Weights of a small mixture-of-experts language model, trained from scratch on English Wikipedia.
Size: 12 layers, width 448, vocabulary 36089, 138M parameters.
Training: a variant of Muon for the experts, 1044M tokens, 7966 steps.
Below are experts of layer 4 (counted from 0) of a mixture-of-experts language model. Rows are named router (the router's row for the expert) and show model dimensions 112-167. Each number is 50 + 12 x the weight over its row's rms, rounded and kept within 0 to 99.
Before each expert's rows: a language model's description of what the expert responds to; "comes after" lists some tokens at least twice as common just before its tokens as in all text. This comes from a sample of Wikipedia text that the model never trained on. Tokens count by the router's weight.

# expert 22
Possessives, ordinals, determiners. Possessive determiners, 's and ordinals after the/in/of, especially "first" in sports rounds: his, its, their, first, second, same.
comes after: " the", " in", " for", " of", " to", " at"
router:38 41 40 34 72 66 50 45 51 37 61 48 33 25 24 43 20 39 50 65 41 50 45 49 38 34 57 53 27 53 56 41 46 43 45 62 18 59 64 49 24 78 73 50 72 44 44 48 42 44 67 46 69 53 50 57

# expert 23
Years and time words. Four-digit years after months or in parentheses, plus words like time, years, ago, e.g. In May 1886, (2006).
comes after: "–", " (", " in", ",", "-", "|"
router:41 42 33 63 51 59 39 40 68 55 47 60 54 57 54 49 45 52 44 47 54 61 48 63 26 39 54 43 37 43 59 51 55 40 50 51 35 60 35 44 53 57 67 54 52 53 55 65 47 27 52 41 68 47 30 35

# expert 20
Table numbers and quantifiers. Numbers at the start of table rows, such as ranks or distances, plus quantity words like more, very, several.
comes after: "|", " |", " (", " was", "-", " is"
router:45 47 54 47 61 62 51 54 53 59 57 71 21 57 47 45 45 40 29 32 26 55 40 58 42 44 66 62 37 43 30 24 39 46 50 58 40 61 67 51 35 65 69 57 73 58 73 61 41 41 63 39 55 47 37 31

# expert 28
Articles. Definite and indefinite articles after prepositions or at sentence start, such as the, a, The, an, another.
comes after: " of", " in", " to", " as", " on", " is"
router:37 27 33 31 55 73 32 58 67 57 45 55 34 43 47 34 59 52 31 45 44 46 31 56 31 38 38 38 44 37 45 27 39 48 52 52 39 67 61 60 40 55 45 52 43 54 66 59 22 35 62 38 64 40 61 36

# expert 17
Table cell separators. Pipe characters between table cells, header divider rows, and semicolons in chart listings, usually after numbers, e.g. | 2001 |, —;.
comes after: " ", ")", " 0", " 1", " —", "%"
router:51 45 43 48 63 73 61 70 57 63 52 46 37 32 48 57 30 45 36 48 57 57 48 51 36 36 56 31 25 39 49 32 48 45 72 58 50 72 53 56 47 34 65 53 73 32 24 54 32 28 53 33 54 35 46 27

# expert 31
Census and statistics wording. Words in demographic and statistical prose or election tables: there was/were, out of, more than, %, Candidate, share.
comes after: " |", "%", " there", " There", ";", " 1"
router:45 51 52 51 54 77 47 33 50 60 39 71 21 58 56 39 46 58 48 48 36 61 36 56 27 57 56 43 38 45 42 52 55 42 58 36 05 68 39 38 31 44 67 39 66 64 47 58 43 42 59 51 44 62 43 43

# expert 21
Mid-name pieces and adjectives. Middle or final pieces of names and words like s, as, ita, plus capitalised proper-name adjectives such as United, National, Great, Royal.
comes after: " the", " The", " of", " A", "(", "The"
router:45 41 50 59 46 57 27 60 67 44 51 53 50 56 44 47 35 58 29 47 52 68 51 52 41 52 43 40 42 27 53 24 49 39 44 63 41 61 44 48 46 50 51 64 65 64 51 81 51 29 72 40 49 50 36 50

# expert 19
Digits in numbers. Numeric digits and small numbers, especially in tables, scores, dates and figures, e.g. | 7 |, 19–22, 362.
comes after: " |", "–", ".", ":", ";", " ("
router:49 40 37 64 44 56 43 44 51 56 39 48 49 24 34 39 50 60 50 63 48 60 48 62 35 39 73 49 36 46 55 49 55 63 52 62 21 70 50 45 46 65 50 56 61 63 63 59 55 46 64 28 81 25 35 48

# expert 30
Table pipes and pieces. Pipe characters starting table rows, See in cross-references, and short word pieces after a capital initial, such as R-at, He-ide.
comes after: "\n", " P", " R", " F", " D", "B"
router:37 31 51 57 40 63 52 41 36 62 32 58 45 39 31 51 47 45 38 47 49 70 38 64 45 43 53 41 55 42 48 62 57 57 57 66 40 51 58 37 61 50 63 37 41 70 59 41 44 19 49 34 66 47 20 49

# expert 10
Subject pronouns, auxiliaries. Auxiliaries, subject pronouns and passive "by" after a noun or relative pronoun, such as was, were, he, it, also, been.
comes after: ",", " it", " that", " he", " which", " It"
router:37 39 45 50 60 56 42 51 56 59 49 44 53 46 56 37 60 55 38 40 66 65 50 38 53 43 50 48 49 20 36 49 43 51 65 64 56 53 77 33 35 58 42 52 56 48 58 59 45 29 80 44 58 40 38 39

# expert 15
Line breaks and headings. Line breaks closing list items or table rows, plus == heading markers and degree or second symbols in coordinates.
comes after: "\n", " |", ".", ")", "==", " ="
router:46 41 45 62 45 56 29 51 47 68 43 60 49 21 32 69 30 53 50 47 44 55 41 44 49 39 54 61 40 46 34 37 50 54 81 40 49 64 46 38 44 70 69 36 51 58 60 53 36 51 62 47 50 43 33 22

# expert 9
Table spaces and dashes. Blank table cells, dashes and minus signs in stats or election tables, plus short prepositions like on, On, over, at.
comes after: " |", " MPC", "|", "\n ", "\"", " based"
router:23 42 48 50 51 44 41 34 46 38 37 50 36 56 51 44 58 54 45 41 33 58 37 43 48 31 47 43 27 36 50 39 33 45 53 68 51 71 41 38 36 71 68 51 49 52 68 68 43 36 62 43 57 41 57 32

# expert 27
Hyphens and list dashes. Hyphens inside compounds and codes, and dashes starting list lines, as in co-founded, millennial-scale, "- Clade:", "- Unit:".
comes after: "\n", " 1", " 2", " 3", "\n ", " 6"
router:44 32 52 55 61 56 34 34 60 49 42 58 43 44 47 43 65 35 43 34 43 79 37 50 38 49 55 39 50 34 33 37 56 43 46 65 52 71 64 55 52 64 60 43 46 82 62 55 37 48 48 47 71 43 32 32